config.yaml
num_hidden_layers: 9
hidden_size: 256
n_experts: 40
experts_per_token: 2
d_expert: 128
d_shared_expert: 0
hidden_act: "swiglu"
moe_layers: [1, 2, 3, 4, 5, 6, 7, 8]
router_score: "softmax"
normalize_top_k: false
routed_scale: 1.0
balance_loss: 0.000608
balance_bias: true
router_logit_norm: 2.0
router_bias: true
init_std_router: 0.0301
lr_router: 0.00111
num_attention_heads: 8
num_key_value_heads: 8
head_dim: 32
vocab_size: 16384
norm: "rmsnorm"
norm_place: "pre"
norm_eps: 1e-06
positions: "rope"
rope_theta: 10000.0
rope_fraction: 1.0
qk_norm: false
attn_scale: 0.177
tie_word_embeddings: false
parallel_block: false
init: "uniform"
init_std_qkv: 0.0265
init_std_o: 0.00626
init_std_up: 0.0265
init_std_down: 0.00377
init_mimetic: 0.5
optimizer: "muon"
learning_rate: 0.0103
lr_mult_down: 2.0
beta1: 0.9
lr_head: 0.00633
max_grad_norm: 2.0
warmup_steps: 200
schedule: "wsd"
decay_fraction: 1.0
decay_shape: "linear"
final_lr_fraction: 0.0
batch_tokens: 131072
max_seq_len: 256
doc_mask: false
train_tokens: 425000000
max_steps: 3243
dataset: "wikipedia_en"
Below are experts of layer 3 (counted from 0) of a mixture-of-experts language model. Rows are named router (the router's row for the expert), gate (a neuron's input weights, with its number), up (a neuron's input weights, with its number), down (a neuron's output weights, with its number) and show model dimensions 0-255. Each number is 500 + 50 x the weight over its row's rms, rounded and kept within 0 to 999. Numbers have three digits each.
After each expert's rows: "raises" lists some tokens whose logits its average output raises strongly, later layers aside. This comes from a sample of Wikipedia text that the model never trained on.

# expert 19
router:467494478463437540490473520582583557446512494553580562514564428492480499530428555534472620466429587559529385461355534435507494504540611424427509529473500478589491530537595531458530518431542524504518421503532516581525502551522509497605528496551523437378522464553518429500524529401469554552577530442563493447417488492532454475528497511485382467446542426392454456540518450485535514582451435491463506510461459443463472503405431542451500556494491472529446600556464495521570509428498484496551531489472532473599484457477452490505478557585509508608572586559567456417494597430485497425446519553463476520566547406483581528466523481486461459481479467480405480439524551477542505553508500533582507512545491491437519477603537452476518515546568501443531419513562542523535535454492537
gate0:529456536479589515430542494457555429519581550483538472480452514552493487573498444455582458551520564538479396434530560549527480528505455484513499535493477515484521509570541458537383499403424409456600472631480489414495556514507503551541516441533532563469459512528471462500590438429466502445545438533502536564495608491443542541521535421487469501499478519468529511491571503562478494490411480520568519439505549549493457529484558567524480500491569484562539406548458418538439485505504537523547569457414484451522465442473563478566488525522531502431511559594542457631458539470478506488524461468570453480493584472490517503598474483491440516438614469515427471438492436496480450563543434595502561467524441601540410422560454531496471509621491488500553413409562526569467464438563356
up0:615584478506457548511593464589452475530537440530490543517511573448386531519455442512483466649494484480472509568565409545526588396484460634560483515541501541422556461470413557542515571464614416524444543482526489418474426491542523538453533519479491547466541466555544502566570501524506434514511495410538455553461587504541455477455523453612432558523355577501471479485529531470516546431511562523521430529451480469462442407537518528398523549622490535443515562570481488510520535571529467473439473599487535539438478502510467479475546557486486562510587525469538562504543549502572554438508561489440465529542446544480455473579451494450478502488343506520575546490518550496487510517482540516571401501528468475463539539502520523573482431510443500551468466439466545492556517544502527
down0:473435581449473448511500499425467560514486614493549536498448612419471444406463465525544527517516435397494478518496429489499509550487418436560494559483456439422501483464561560477488576548513591516488490492513501435586440572480481478494496550497585441497472427517446565455422451504491464523513484544422541550524578515542487461553506438488431428449495428590504480524516514471518529602429480495458385516520523575464455513502521490461496473462553529494522505563530411417573472477486495507537547412536556486512414599622521510519520351533422518459500535564369546582481540544452418534440384432504478433483504430471502502485431407538413554567455519508512493446431515559512512475514502488510477586506495510533528466542532472559465605528342518517472522449553458508515450504548548
raises: "ers", "ered", "ing", "ark", "ant", "ents"

# expert 5
router:490553498552556524532474506444456583460488520370378494552522430619604468477558478426529407484557520557541518472515595585497445541557438491587447485430551451435456505480535457474555476536468456486496507514486597480515513590579463459464488562499501482442460488498522452544603457436549565496496531409455567415550491544529489508448478480472561475510521453457533520455449527552438411502551431527457501512465496467497545459495533515442489506577566479503490472529554438403413527463634513586441558497451460524519546529579440527492461455437524453547474458462521499498401528573549448431594539436480506484487462490485516563614576493451554494441518493449421465551548450551486421574499427430459500426539469500524453435487496526446622529576470468501578485407544530456570553565447475
gate1:531467543513471558586446595511504494551480576545479573422502564466358529543453421579497452624557509513495532573524520408560519441417465578521502432477485475573462431487474352529479516472508529455422550454546510523524488564561459479551524458499523534442410499584497485499478446415551522454433507474466499479493475458482484489506564514460583522446596514551518531619518461432539522527552397488466459479432526563538531524540498529518449455553480477527512573479462472538451602425460511499591428475466504477583438526484495454483570478491581460501572436492623559457416509439564398558502429511560560477575561588433525495478502608473533576493419510454501515487448535508484464398531483502504555410471539477490480476556501465471505464514417469455597392500447527477505519466457517
up1:440522664516543562527464446428587552472377434475560573594505534610468452492480489583526439496494426434415481534527534432426556524482453491517602527461479518508530498514498419485582522531419561473547560471548505478535378437570530535473547482519466548549528572559638531525561472629540452490562437498525505502442550524493523562533491463527590422469455407394498538482508512526558418495482585554514487568508503551510433506530439535520519459499415476587484552517524509566478496604536509476446481523433473586524471473556508478474549551508516463565557401485520531529521533475552512510536471502532522515497424464460560600605452494455501576490564490465548481498511519541550430585448585488410505551473522550577487445458580539467424478546524507443514501606498471502502534488505508
down1:513580621540426445438505486516493441534426458520433648512404541482489460522487440569472554540480426467481507529470515450497494533530498524542471486499575458492474438549409550509542438468453446441517509408548524460512542510469465487460566508508475609457503511569558571520512471514437422533529468535450486503457477474506499453498440634487538501524541440552501535366392525509507519472499589484597435506519426430512491407416469597532545389477548466563460525524486528595530501552487552529387429463457445548451493505446465491485554409440535568551477502605512527422441504553590589501528447528432542491503437489398548454493469540419538449454486485457433543495488520497472467461460475470524445553428544501408465588459497558465545523529513503467377475450545426435455459523465544
raises: " ", "\n", " S", " R", " \"", " In"

# expert 11
router:591400518457479544465470375528463392566577551487488476453455589532513529526545477462485464516450492624458517497522452483569521544580532423534526494542583486508490595426481502514529570525463457492513514516530569499465571459510434556474549578447437515398552574523408510471597574550593440455518538506529455442561536479541440514469518448466479443468484488508490518535572488489557429529500544421507587563412521517476535539489578419500490514433468470613465482493509469489552414583509568449441641481484472541572570629514470471528482507385534546558520445461416582548600540495410516435528561468504567471421468529501573462482560492511522538490494479513520408481543522511493537426519508439491504503520496577393477542481544480514517526450595468388536538536471484486467555506452505
gate1:462439507465535461547434408520464571527506542440491536519422509502598597448469426450464489520527577519490552542587484493508463531432502454424580463498471544461523527456562513475481532548521544478564437384583482537494486419469611448468424559526574496613521420488465495516529563567541480532459529627487462504489456459465596629469430513474524468507508486549464518520488489464610466463492496541504494475455617567507544449620552487509525513603428457536453536546411488439524562451552428546501439420485496475655472545378421445496540527467459560549507459556446546574489487574468473530572520482536446495501440483565452454521540488447446517415504471551500558528433456491542570469507462520490536435548469521517451499544523532517448502527477555541412524508543596522507596532560545
up1:464558549499520432500525568553523426443533483508439486504429541526443481561511539472474501457507478527480511468468526604557455548492492441434443544494468527518461451491531434486508454404459430475517534518440493567531395478461502555519508597481645507562492569537500493426449424528438572523568452541436583539510540436465501527520459526547629558524534527606616489528457548539571424530522452515455512482588490506635427576457446435534515535534490471418504435477518547564536474581471563488385440530591554561486458505524513562442493583470481485515440519495522431527513528546541600451410466471450494516505497535420541518530432494475508526509422605589538403555478501537566436575522514529481478455471482518402458501523471506437536433448549424484423444520496532430440434438470406
down1:529572478572536491482417435633528578634542468507512405608557490498526535469525480528451489469555511464537517414516578451529436449498514410545398519438475551577425545551526554486598430453411518520560551596527625497531567464581442462502446557551492517553543437488449574442481492486531509429514471487546529492544521483516533493520629504514546488412510544542561414587535513516539415507473527482530515580480517511423487480436497499528426417419499439467452503520572504522501489460590372439437448484466524499463468558394487508457571505373494536523468452546476520551428486570457517506552500506589584489449600468502439535529430528460469488456466539541545473473475533525533584543518504502479480479524459544472472436493546460430498561469489589444465409486506516564441541498482536
raises: ".", " of", "ing", "s", " into", " from"

# expert 4
router:455620566548518528544484516514568529484483549526536523560499543500548578516553539511499496445496502499503561419529454403545509508595486532517498606418492566528543415527514532497476508455569475436436563523446519526449492551507397584564431455437510566473465417554543448453534551475481419505477531401504479585579474496468476554478530530556494491476459491465452500462556527472505511525472568538477519594490550551508569417500476476479456446536527525393502463418478527484493485484528535485605581477366606425418600513451515486619518548520499447524516467550528522517564503565444493579512497478429472509535445511438509544418365464362475490474513470547589481531512479522514451417456463461449538491423487492551451475538551456451557470411545507488535436524468576439428488497653414
gate1:522447580474546485428457471567556416533395514443386469494532453480446495541429525518501565543513461518526459517472505528520536517455448528517513442424457469568469548566484577445475488557495442528544545515461505517518466545550527552515470415481425545524477489563543446581505472482476518490510438535571519512588567518517444472389448584470483457534436512525564512493478443541502488531558445621496434494435540468513459485523567487477503509523609472467534525479530513481514588451510523516536508478576552460583487501429622436481468556535458458517429507432523519581499507521500520537381480538495515537572602450536585438484538497470453461568543412502506469457519509528515421488466559522460525407589508359402549452407536450607531478588351527523609476574538439424422483447420506
up1:466480490537540490580392576467503446476464522412494548450507532494422433511523533475579419518458488561476452536540526503458443471508441453509586400576536503545466487527528588555449484524416495477457435516506506443482496447548503458475587514457520513429515501476436468494487537495388513538358458534466438500442471576541479422528435507460445524463496509504480495442614501495501463569524527425493513486470494522581449515497496593541462395511477570471496518545490407449477489581477521441477543468471379442423529450514559484519500619512482497569342478545555520565484496377529531504453469470358498459431499477513494539493483492663499542529615522517565541467478486572511487531493516475383546409558512498492487464443482423596515496442418500537535526452572484431424488465474464
down1:412466512515526475513439540486441532510529541543658540492391588471537457413575429548550452367485471552460481502494454550463507479419520437416555511487454512440476512494491604471529429492515505487382401558627613483531463471353497481471511458524522453502519491526486412462546543502474507469440465450538431486338406476440439460539544531503497560525455578572479518493538473512596420538546535479498526572563537549530495547516511552550504514449395533495491574516414463431451461569413562406527475500461419449417487540515586504446472492540467520580427535503510483549543511543509470590459506541382430481389462441525460531487472530578493472527507534533510478433493473553494516493456485511546534470489584492531467462522501506517480533461533537502502535511534478465547553421551476
raises: "\n", " ", " The", " In", " the", "==="

# expert 28
router:501517483590547467424542580501510544532495539542493535436459531515456560485528519563495454521531532430431455521491508455522455468497498501480473410543402449580555429487492507493433439434529481456505526549486483450484484538464476429547521508489548475558427387473525508422540598472491513431440580614573496534515516518436511377539470476461558538468568536570582487459532522517486459612495472486519441510508599440520470535534514477488533420468561502493551492605521501560554537524472584434477475552546467498490596508518457477519562541570571456583545511559479481599545482382575556444417428510466469593459475565404467495428456570475469569479513559548521505401539567574444569499529566539408494577425505486461499495461480496351448491490437521537484510505475426556611537506491613
gate7:442520535516518523532586468510529572418549492528545606464488520475483482464412496530546397505536464522508524531510482530474535568577556624531503513451477451449479572453432476524479499521441465511479462432602447391505560542426546504500551445464419484558482501549439511495534462503507450359471373456473560485582560593533457477550462561508478530517476543452458550506472469488503465527565466523512566429466518489555433538515492490558481496477539612447529495570545531489447515422535539500568468587438458499568534503462420382558479498509517538485517526546603404457513370588560486486425436509465510462529523567500562538411450541416505562449492545471417500577453506489491579510456461401561539469508464446479490568456484542471495605446541395560435511428492489514460489387425521
up7:469434407431599521547541518497571517499405482570581539492512492456545591455418539415535518538458506515429549456493522377579473452498499573507511494551619500515580430545511527577471482544485499642484539464538508503516516477536504502482541542402508522478526513492448550426487519538493492539423645593602547449517427439560515469554480615603392573485511504487530480462539550549510448431500512501473501529553466530479454544520499541549554446498467574527516442541512461575541492456500516512479604477517486460525454522594586485470577484596473554430532553496518442518432514465486538513507560460475476576494510511435450438464472477493545414532539541436377472497373502382445486538440513541441574449491485499589488514536467534499551541516494479474531566502480572447424481568551578
down7:480525559563512529471495473415454514530486426492527563420552493498438546505445507515461554543495547459509603625507547480432602443475557547437502478525535456421533485481445387519510445538559484503503529474543412399589550498575456519499440448527526481615574558514457467389530585508518440461429486482563578539487472444560520481573371468618455502545515493547521489427506532445500475635453457513553605477490518535481389508438475513497495531385510519546565492529467462468451471453444484463486454519527489557453513437553486596395456525507475531508559519508547438584473372543482472523470453567455589578493498469465617491473471477461499489440550543519514530521500524512572514500430478475472599521500500531534528461525427422543508478463481472496475490499437576472431535454561628
raises: "\n", ";", " and", " as", " at", ")"

# expert 7
router:538473537476567464480477506544412466563534449517504531536432465579436376484543566502527439519511531411541509528495475569546556532404479418530432539474486483454424473575507500473547524521469524528529536397502580536475453530551487457378615555487453459512600502490570498540547557593533461443492550394442594513558552581507354531508546558474511466475545429508451464458574447509498496472568590493517554486549414471412486557517584553435575491469479487489491438417470498549496541496572469478533470571537448511467488509490464392466415510525473511536571423387503565489531530491459541538487538439508584485466568509509458482532417488555454490532550460434568567576511506431501504390486555584496562459588580535510515510493423469497532453445450472527433459432447479565481461573529525
gate1:502447405503555566433462512445418406537450532490502436597469518417428493492492400556399620515548467414603542535458458541547470456431528544556484506538523521496446528590491508421447503557470589420567557516512546461483482444430524520405509528535449453412449562481565503467493584547477411458582525390487489601489544542492471487512431482439550487548555482540523488539487487571497435477440425540481531444482443563481467536493541396492480586624543467439420501441458463571480500533552478484433526493454490495435537536520483524535459508461576467510498497441512466491475548388571555552477467433543494505638531515465509498476603459445518467464518528525506495555514498446438478501442514516520492541440477465577524460581459435543585478537500482501483452507400404479490474587531392
up1:469405485538482407528453507518596492502538466455482479504560570425370428449507448485436561599523514516529519489556443488526517565457527508557493527476518404462555499517509523581487469458608526600448487414523500516609476478467490528522412417591551478526574421525432517385528588537586433572468459433497482419569514569522487363434401514498486409550481468477433472461645531449565506499505550491514500456502520442516452554431427499529508440505449457472474450512486536533479517528562474534480547501444546556503541470493530553534512425503552489589544456509545524495550529524511523577495441512523491512453491524537489435452469549617369459533577420494524409459490584448559538478557528375466486495514495463534431468522474415542451488457517510496465414474478467512462424497568499
down1:499475451468523530459542563480550516495452551431474538527463468516438596487486437434597556511530452482481543461547535478497563462451488556418494472520372444534601520492470427466542516504517432509443554494482480557461446537478492543582585497550534456636478428482493480489496547409506437607579460509582544430503602450432602528493498470483489548429463625515468470521545503484470570500481504477542482496531501532516548549528499546443499477492509559513526551545532544451501513501438587517637488587536524477404448458424583519561558447484494479325419517551567372523516514495467505465527490576521479511546469464490413426515568435507567554554494531525514503524483441557510446516519466528471529587547476432430511552481485463486446459508614490564485581427487579491561550428579568
raises: " a", " the", " in", " to", " an", " for"

# expert 37
router:461469566534577493527543421496537473504564454526601497465517466525527427473539437557435561440457450574534578461471509444581539495569527523470537561516450569453558469450522477473553549493530488469539538481408468458527532530557415554536441563543574445485376483531426429444494442497562405547514448476516526449513476513574508536581492469421464405500453498480533516529521492501558467503455564536500503550412507500539510517538529541531548495509448460515425437450491492421550485522558427480572476557420481533565437436507500522538531569536383447500488560556569456503539437508493439433551412481418436471449529535493579542548498571411561517503574550550608506567560461597476519580514460447543511434522392438481455489464580489511522410474494543502559528546525482444413367475614416
gate1:494495509508584443579584491537511435480506511531452423429429484466497477526526411557460395474517514487507454476572469486465410543518457405527483537493489546523556467553432507517467449622552424532576488479476542500494465492418542458471443500563489605493563522569532427447439496513546504550515481385527446568492513517496532573561484517500502462523479535523347539411522473501456487574454508468516505573500417536482525530379478501516442525465543582584467549446524464454491490423486471534546376500477519481478669557451593455428438465411460593514607530462529571543465533499525522455515528550539459482546448483443550458533473442525555547545379475554566501491467482479508576458453538469418522578615452518500547466486475534504478541548527428470461561475586425486487482570505583
up1:543569502517550570499463581531606519533528533538460454569510459546463478511593458466532483517391503569550447439508434490469472466555460422488507459494588601589545397474449468498401520553522446584533570444506508493509537435558454494573458437537361563476484499481588450401511525462485544602591459504473553451466571423603526514542491502480514574592495473545508468417492436485467436547456457485503466592555461501462524454525472519555528417531546514566478429620500515512533521534420490514541525497475552473495565464544542456490502461473444512490607405492467514546575492538463458525505569688505522485492444451522495418481466476452529513498414478570513513490582510423478523453501532575431510502498481579520573594525499522467529445573431514538448533473587501522431474465478543
down1:482515470431494506491525582346520450467606446374530543555515486532592497523501519463540474518570455550464559477507526538505626612503522557478522484429506512397542541505583523534481502564482495526456402610416484540562545517406521479459453519447496527519530496484460503448479515556469442530599532505413543628462528467447556536522442476502474490477521591549511472487515488529518444546599557525461523421485420496501482467494526414512488517500481443453486481502508455436426514482486521537508520547471404588561479523556486518375535444537470505460555524425489493464443530553510551496469429374428493497482463490526504496449487396542559630466497423515601457545451468493496475493532531461495562509544549534388551565525354511495399467478561489470591580511532531490505569491470434
raises: " the", " in", " |", " A", " S", " at"

# expert 15
router:427564555527551458466374536504508470394544489434505530450410463378517470405518494531540555552447499580479449391519575464536421453529486485503448536581474395472463442512535518481493452424550473510520443468532540527534528524576506471522426512522506557501526568450605517532441521481481490421452501552532539457419466426436567564353454470544577456471496396549560488538437472481471495500443453541469505410465499576458565435455454502521493517502499553427465534528457489458566422463504442527568525415497568509519551580518490566586498549433552496528466490560481560430472512466563528460540608481498512550576416558442619483501484457561517490551426516523560488533536502447529469463526525491618439449434416530446582497565484505527417552552474476440532500510597566461471503520492502
gate1:495428425499487513516475510541553464545556570448495459587491505534508512498478464432501531468538479553498547527529541391513388492455521511498468459501577439462310435597473449530483498452555491455491487529521612507496480530477458523440525474514493498507481479389501517530422450492440477417541536519553532481527555486639489549480470539508397522447584629489573450467448479542497532500479519477594520491515494528573490381450434489445556468450472508426459503490507440513586501561525545486524469528546521665514510497367468424549402374505472494469507463452507523510479601544507513477459563501403562393541518512531436470495469491527457488490630530396521490497512523487520485536486434497493531415563533496581485409502448532432554443500484519477494600585529417443483496493465520
up1:540549494479509432490466441572501498469521543529564464457526558521525528594523490518502479488385487507408516542546523525453441448448531578593467481512565460403501462485515491481455414508570432512529476489549506446503469522629504498505499452532518448510505556527566499537463613492428521466560477428543435457502584511581429351586420442548475529474545488634509565484503478525593528376511510509594503460471552604543525468426521522534520552505450512507546472502518469553509493506578512556515497584538447510469414491446516431494527517458513524580545448496526473507522599467482522496552505513568582574516472509428429427509521461480420527576480542495507462350485521500470466345375560467471488499483433511579484431493443528561451453447554479572459508518394509592510523453452486
down1:443537428476501502533614460531521541532529587482551491558425488529396442420496498485534547500520448541563488480473543509436504577444510482541642513479522540452545462498476543514537557410517470483493512555541465482550534456540514485486481469446379499436506527326515526452615484530465475501494567502548440459522624492496464429590426480479566499600424508467509420398510519470520553411409542563562533521511465474407558467509444403485499529518519538552501552436533498513467506595492503431506525393478477549492607523427513505448544502430503561511477518556511517520610476464500570523419466524458521500507514483564490441440587531505529587525419559524498489438484521434514573403421492564519468516523611408554508463462502466455416533536492475493587527473581565471424477554484510
raises: " the", " a", " an", " and", " or", " its"

# expert 6
router:512484476566478542505480574479534504518544531433510534495596514462547488569479563527526578594531493585522460462483415353533547569496528492479400533496559565494477503453496479513541531470497512510446582581504471509514549511476601501516514442457555587508593456420489456529541456442450528422488530506563567345401427427487547456438532520499575572501547495481416502454455560487516504573463512500460497516503483549491470507500585424435578504504514469448516492508463522505539531464475564544446486511537537501622440474476553500465522515369516557606509479506449545550390485542466430490498502546502465542363521425476614485434527547483523449515393488475489540490489565558506526455459440389533434602406582471487522510459536578497508435550490592529517375514533465522487446486462564
gate1:476531495591594410448477454509509489463618508470526511477500441462423507550446389436586454630519505514594490538450490520510463464416537521355501489453551561474595377545439435562481535477484495525511490471435565407482515541606461449503454409604433506587456478454541424624450483527530531473518444473577466410530459507497500444473476542468373484491526472433513500586507552473531579522541488435522484513488444430534543522497485477513503483503491522486476464499490424505539518472488466433527506567516533474503518506581562456537465498556457548496528512526446421486477524531553495477573511421471482375538503543503409417515538523466476572552482458581534376571555500451466493455513481571506448483507514502435599498516434360500462484558475540560461524522541420469457538578482538
up1:538447485516515559524556570520546490491470478629435511470519547502529428517458497367461493558521543532545488655395517459485544545475533485557471411520565422388590483468502403467473473461561452480436538518477528652502431572516449491482447438524483441570516482482521514528505514483403434433568489432602470551561511526465451580434509533489469613432527518496543474549523568555465536499602438438561481524488540483460544575568542536529594440533439449455483467489505512491476634496504481473518529491439480468431491582538488497429477510510586520449562489516544507461550492466572404521511499564453484431525425548549528478474585457505428452504529518424533488472434503404529564447525413524508550606471557566472558507467566557473584490408466513482529542507533509554447516517521502
down1:475540521553484424454530416506432461500640517550513496475522528547535415521484555457559382470537513503504467549599483480506462552439504421485468520422494425379523533449579429468611469527470514433489450473440517478495615482474501544551417514463420485559485479528452507479581391588595432517470563548539458508466596470530512582543555466515490491463522538480497517546464512566440466521549539541504420485556579577583389462414563553384513479478516465587464510440562455524474476531485480504483472564503542540533564528525457513445572482435467502513470519470417548484614519556425482563479461508483496457465524446416540551451567499524437569533530540582404501435392507414487530570463483522372457475534504532531538430509526558522434485498522479435548498560514457468516514508540422
raises: "ooth", "urr", "ire,", "ai,", "anner", "ey,"

# expert 23
router:440551511560545562546530473479467472452471458469534614473396516515528532501461564481516516572553489549433428457532522494496491551563539531515435529452477411539561470492500526554519499547529413439485572552582429544454499479468425487641499493473557518527467438429485435504457450451554438526579415551517439602502445531471539593559439524450587528437392453495542598519428489496571394528460520517475480487512498505552421491547542519498472485436510553469445485494578454588534507442473531523520458554548497484514451424532492475504526547446470473466500456606528558477548545536458542480507534557499516556459531540405589522490476516463576536448439501450593439438417520557459454425408476436454509480554487563490571495437585464443475401534560369483472436525462507420537450440633506
gate2:502408543466543478536434562433487539462453511499443579564457494517549481478527375502440514520555558492524429440490437418440471508532512445429492583538525499385457465485515525443501556530449480544448622537640499527585568464539508434510464556526417519522444525532580519537531546503445396574448547497535468528465495482436497541525463484515412568523535471454468466575476522528537466408539487432510465504420422498544460517588498499472460486594525466561411445491425416401380572480405552553445533560487480497577412491477516521518516483529496604509490396568550531530460503505478387487497476519470458440542525463530525461521482542449492422547496461503496484469444507551503522476483531481555467503436467579568481441543486353452418505585471529552431537368473497544468514500471447
up2:481522470557389421623446482477444564416471474493582508480555491475538513572579432496469409469518546578532480518554457503517477494494550456523522579481476514567482550490484488435463585538410500519562499399550510439529437499431436472414536498437484552457535393468495447511421454521500457520558539509556518520512486425533482544439497525479618484504518522517491443533488416509453430499506566549480422504569583473551544472496482495535556484473418490511489482463500477445364394515504515538551527535537570488424484548527554468517488474349538483384485511407369499416502460474477599501495596552521539387474512533432502543506436473426522535464437485489494590429505564456481469461469482517500366523499479478599475564516524591527540532444481526459455534565448509449552525598451472
down2:495518565506428533534440455438514528655556476561430544549510520549442551510428502489485344532529499453486458423460495529525521425499505521495513529520574483436504467504561429409496464490503505518475484495474504539556469441607437490543497445506467537545405520551591486487494529432488576561476529524554551484446476513459449451513540473516440478574571396556462567399563566471523559463428487429550512447400515492544500572585469522522529583513449531508562371459511529498471550492479456462439475547490500607456491435489478482431526519482491447521446485494482579421420484551528478528557512472409439497498560504458432529579538441495590458550563586494454519463430577532361430555549499474448521387475466470423409504588453524461462493541500431519453505477535484526471620534473564
raises: "\n", " and", " in", " |", " st"

# expert 22
router:530527468463549515506464489520485578503443501470394503412435557418539414501515417386512500455488539503496521558490475577521578427470471580456588538548443445445534500433504426501521402447442627532561542465445494458477431575472553507475501452537510428466584595502562501526476529503546482508473471449604478518466505478521515508514545497533459495481419513506470405486439500537551541442481378480516546421471493406510557541533476483503550528422506479516502465445528451504562445467563468467493511594446482504427535531575516491523426541484604538482485474523558451501519483520426489544382456544470438445524559459522478571594425603561433520467561498446528527551543437509482473622517551543550489555626415442500429458536510492544541426545493414572513525562452522421411425546575492
gate1:411506382484475463479490468455571514469530505496407454524572415426516522455485554462470477619524502476451472526577489455487472412482491498555477455526488483535521534523498512448536434434478414522496542580499518421628589463466481480538447542451579620525498444530481510513515557549537510524435477536507611410470530548523426529371542415532490491548611502523575490516405409511550525514486504475538467423545506488440477436574462496505552463431513561439594472575539521566532461571420509467516513538614517579578488587415511566460607515474508511410508565459533590525502427516473512495506504437543533474475572459505488510426529559432499486522452595486492507539565506453582497585538401525408495455463518506506467488524553457535499442469512499474427503531572575609475513568534527
up1:497513460431438546503362554544545531447553534503518560432510488461444428375487428426535485503480532570497492476442447463461624467583488424465455552521532578521454474510403480499452481485571503486482525537478460479458404497534462525475478490460488433518555548508546443462593498519440521456460551517524473466477476551465504535457582469474457544469549463525574443466565475517520442544448445462426420509526490390463501492508596480419468404553438538473396485521525477484479529410643453598440504467468524464427437443500461448566465429430455396471452397483567530428513432542356506512533483531489547524454475540534488415603463489534465393488493508465479485465442538421506535395473502472539511549492510534482543529436527455603515516540482533484415480561546505490440556500438423
down1:534505637517514539452552520529484520470550516462516641539453510489527541464489498510526485487493564506506489592510508514474561504485450505492504429510403496452439503446545506583512478497490465456435510480481480522520519513506511456514413547518538358482390526457453500468512453471483429573480511489467409466515506465493582495515510460526619460428489532562610423381486522524470473456555444569452581424496432511480418507505409450566549545495584433414455472403478475526507448525471505583635458534566490473587514516579492463520439510495495470486532469538466577521480521559610472511561543504476487490560543518527452617534478442514544561516530448552539473552481550450596422541561465525487522483568419525394504475577375491460446380474520426475447541456427628459548516505484530
raises: " the", " a", " his", " in", "\n", " an"

# expert 9
router:444472554465454591473528588477446468526440585535624576550451471483453512521516485599491500449550410576538432571515451467569426501495476467419487425554501488519456582488467563449561530465537466495553527516549591530433567479502544476547513578513497514477392563443489432439525535506479593428494463510530512450527534537457430370563490434505491561462494523481543467538448578582546549471536497477461528565522463476513449539487545464477468446415448554446571479518433523519555574510447536538519436510606458403597491437482516563559494515524470520571479466525414459557543480401497473491437482604486500473515454477492554474492530539527505571505392492434443574427596527436582508559562547536402509483512453623394479464508495523493457561509541534495545488506500441529560603514457561
gate9:483567442452388501471552452526547505552479529520648511521443486527486538482561586525418403456510553576517449583510519457507451613449450479472516523546521468548534446519545419528531482495446556560479506490418573449549462530468488416542562473537476509429513535472497490496433596588466436539457462527474505489538533530551509541409488526435513512471535474483524391385502443518485516545557470412468519526471508574554597431564547494472503553490445554518508569423520497460480550444573523564556556480404531499499507557471493420562576558517448497589567500502538455584510556599569468524480438415490469530464501481393485515525450438457482485477474487441484450408422515548605516544427450468521448597538526530459574430461517552472622467578492601456533451498459549480546535570520448
up9:533474508602521539433576484492574454501493486546429532547527519462520633522552559454569476428469473411485454538355489417426435485552522480463463419480457529523512490516541427476624491439458458582490410434416634519525423530524576471543534576474459495403500477475550491489561518475448473528496502460404446504494553582540411462549476496496404551535452520553503468558479501539511517516522472433457521525482546514422580537546501488560488547520539498546478579506538571484481426444495552540533551579541435499519563429526478451544520487559401506457503482498493596633510525481406609550555488404486509483519438537467423513584472481472483603538437592445509479593444534518534543458441483414512484450548461497474557499478593514478421487557518542481555475533516537531430471547512495
down9:505489544503491504565559583531508391605561403505453583589488590515497531500476487480454380445513503492544545571490520509466502610594452458483526510529528561573446569467442467557506503449531482608477508506490555490493495482464493498438522410450545517496564528556470591453509515487536486440558467505437403558543494431536508470519465566440502515474519407487518511444510470507505530436487511445493585513581498488505444482597541459537498555514444539524482552439481524493487421417423550532491571536485515430540377532465466448540528481509493515509528432567523430514476473417567529482516489379601520522590559573478490499452434571434562534557456471600496511487490537579584557498483461569490494540461579616395541594485516505416600528548502544481590503485411550535495499374466472
raises: "th", "em", "og", "end", "um", "ug"

# expert 16
router:562524569441440558492560538537494534436411505527465527508503524502510428517569559590420586490448491530585461481558555520598591431474506492440548578506545458547506471559438445511411532497538494493497433442460591561533481427500518554538431530482548482540488580514465437481496495545503528536530523492496433477558563526539424507469585479522604495422472446563564440548465453406512516497484425488383376449512415573516462423455526516510544528494506419501560516499475605505473531486605469493488556446540513528457449584555538531521403534574519481505440525483513576586443535452433414500387528483505542565532505443536507422487464412505515442588559542495542401455501492484517469540529575543465486411450548539456563455557390534525501515491504402544549529551416428434463512537470533
gate0:562416477429533567511532480517538524478479567461554518577377480490535427474541549505474506541508470517518481598444536491526571472446549525487496490464512532536485518584536560521513419599502576505417480446583534493545554540506438451568580495391577517435445496528538540480491504468480470461524531431479544513521575579558502571475512591419427541503474522403418448468481471403494507490483532536559411443491517596443366594505479475493534593491545549520533482493441488453434497433586456565476486470576505471429493545450508526504509598535508534491535440485525526563464495495532492509524458523500515517622482548340444587530500528557604442536479543464629534481493460561495443354407537426505572497483497490451513454475395529478535471528547475507480412522539480485524431520561526
up0:552532518495523505491400441532366487523521469442508544444456463532414500524504505497540509467554564419439537550482444546508524498526542481491469432462545495490470481529592573465540456543472481495482478573579491496624482514437530535511462509519418498532523581550533447536551537551502572517516453561555568562505560582513507619429444525566534466545467528453533520362620461471456531445465384489511504493545615486435485593536431610492482420499492517490584530500503527522547481449533444459501515521466329455553429531559440413470521533458469431473473449458518550517536453505440420465506463484549491536520478561464431536523408538483551475409473571431474591557530593479478447478451520535466633534542494553545536561533528582494429466527484460427584562516495434468512437462482495
down0:525399469453516561517527589555519481447483503503547521591580474486550415570527512487565434519417518569498510417529481491600510509520571595435609528531406448536550522568563437508515534463505458447473569502490593586538459547478517507513495551435573437486487496425432531435501527530551523509551507512442410410514452373519465583407623459465508529471537539484462464511532544447506481493574539509503468518497415455529510509540515466553454595577449537530513437485491538552501496475524452529607537474557473472527469556445530541464477551477581509448429433388532506506481479511515524429464426436495514481535448490491492542552486394567447429539573482458530566503502487531607491467535455499439611528560464519483548515562607566529455432505491482480558353556492560417512473434577498
raises: " the", " to", " a", " and", " or", " their"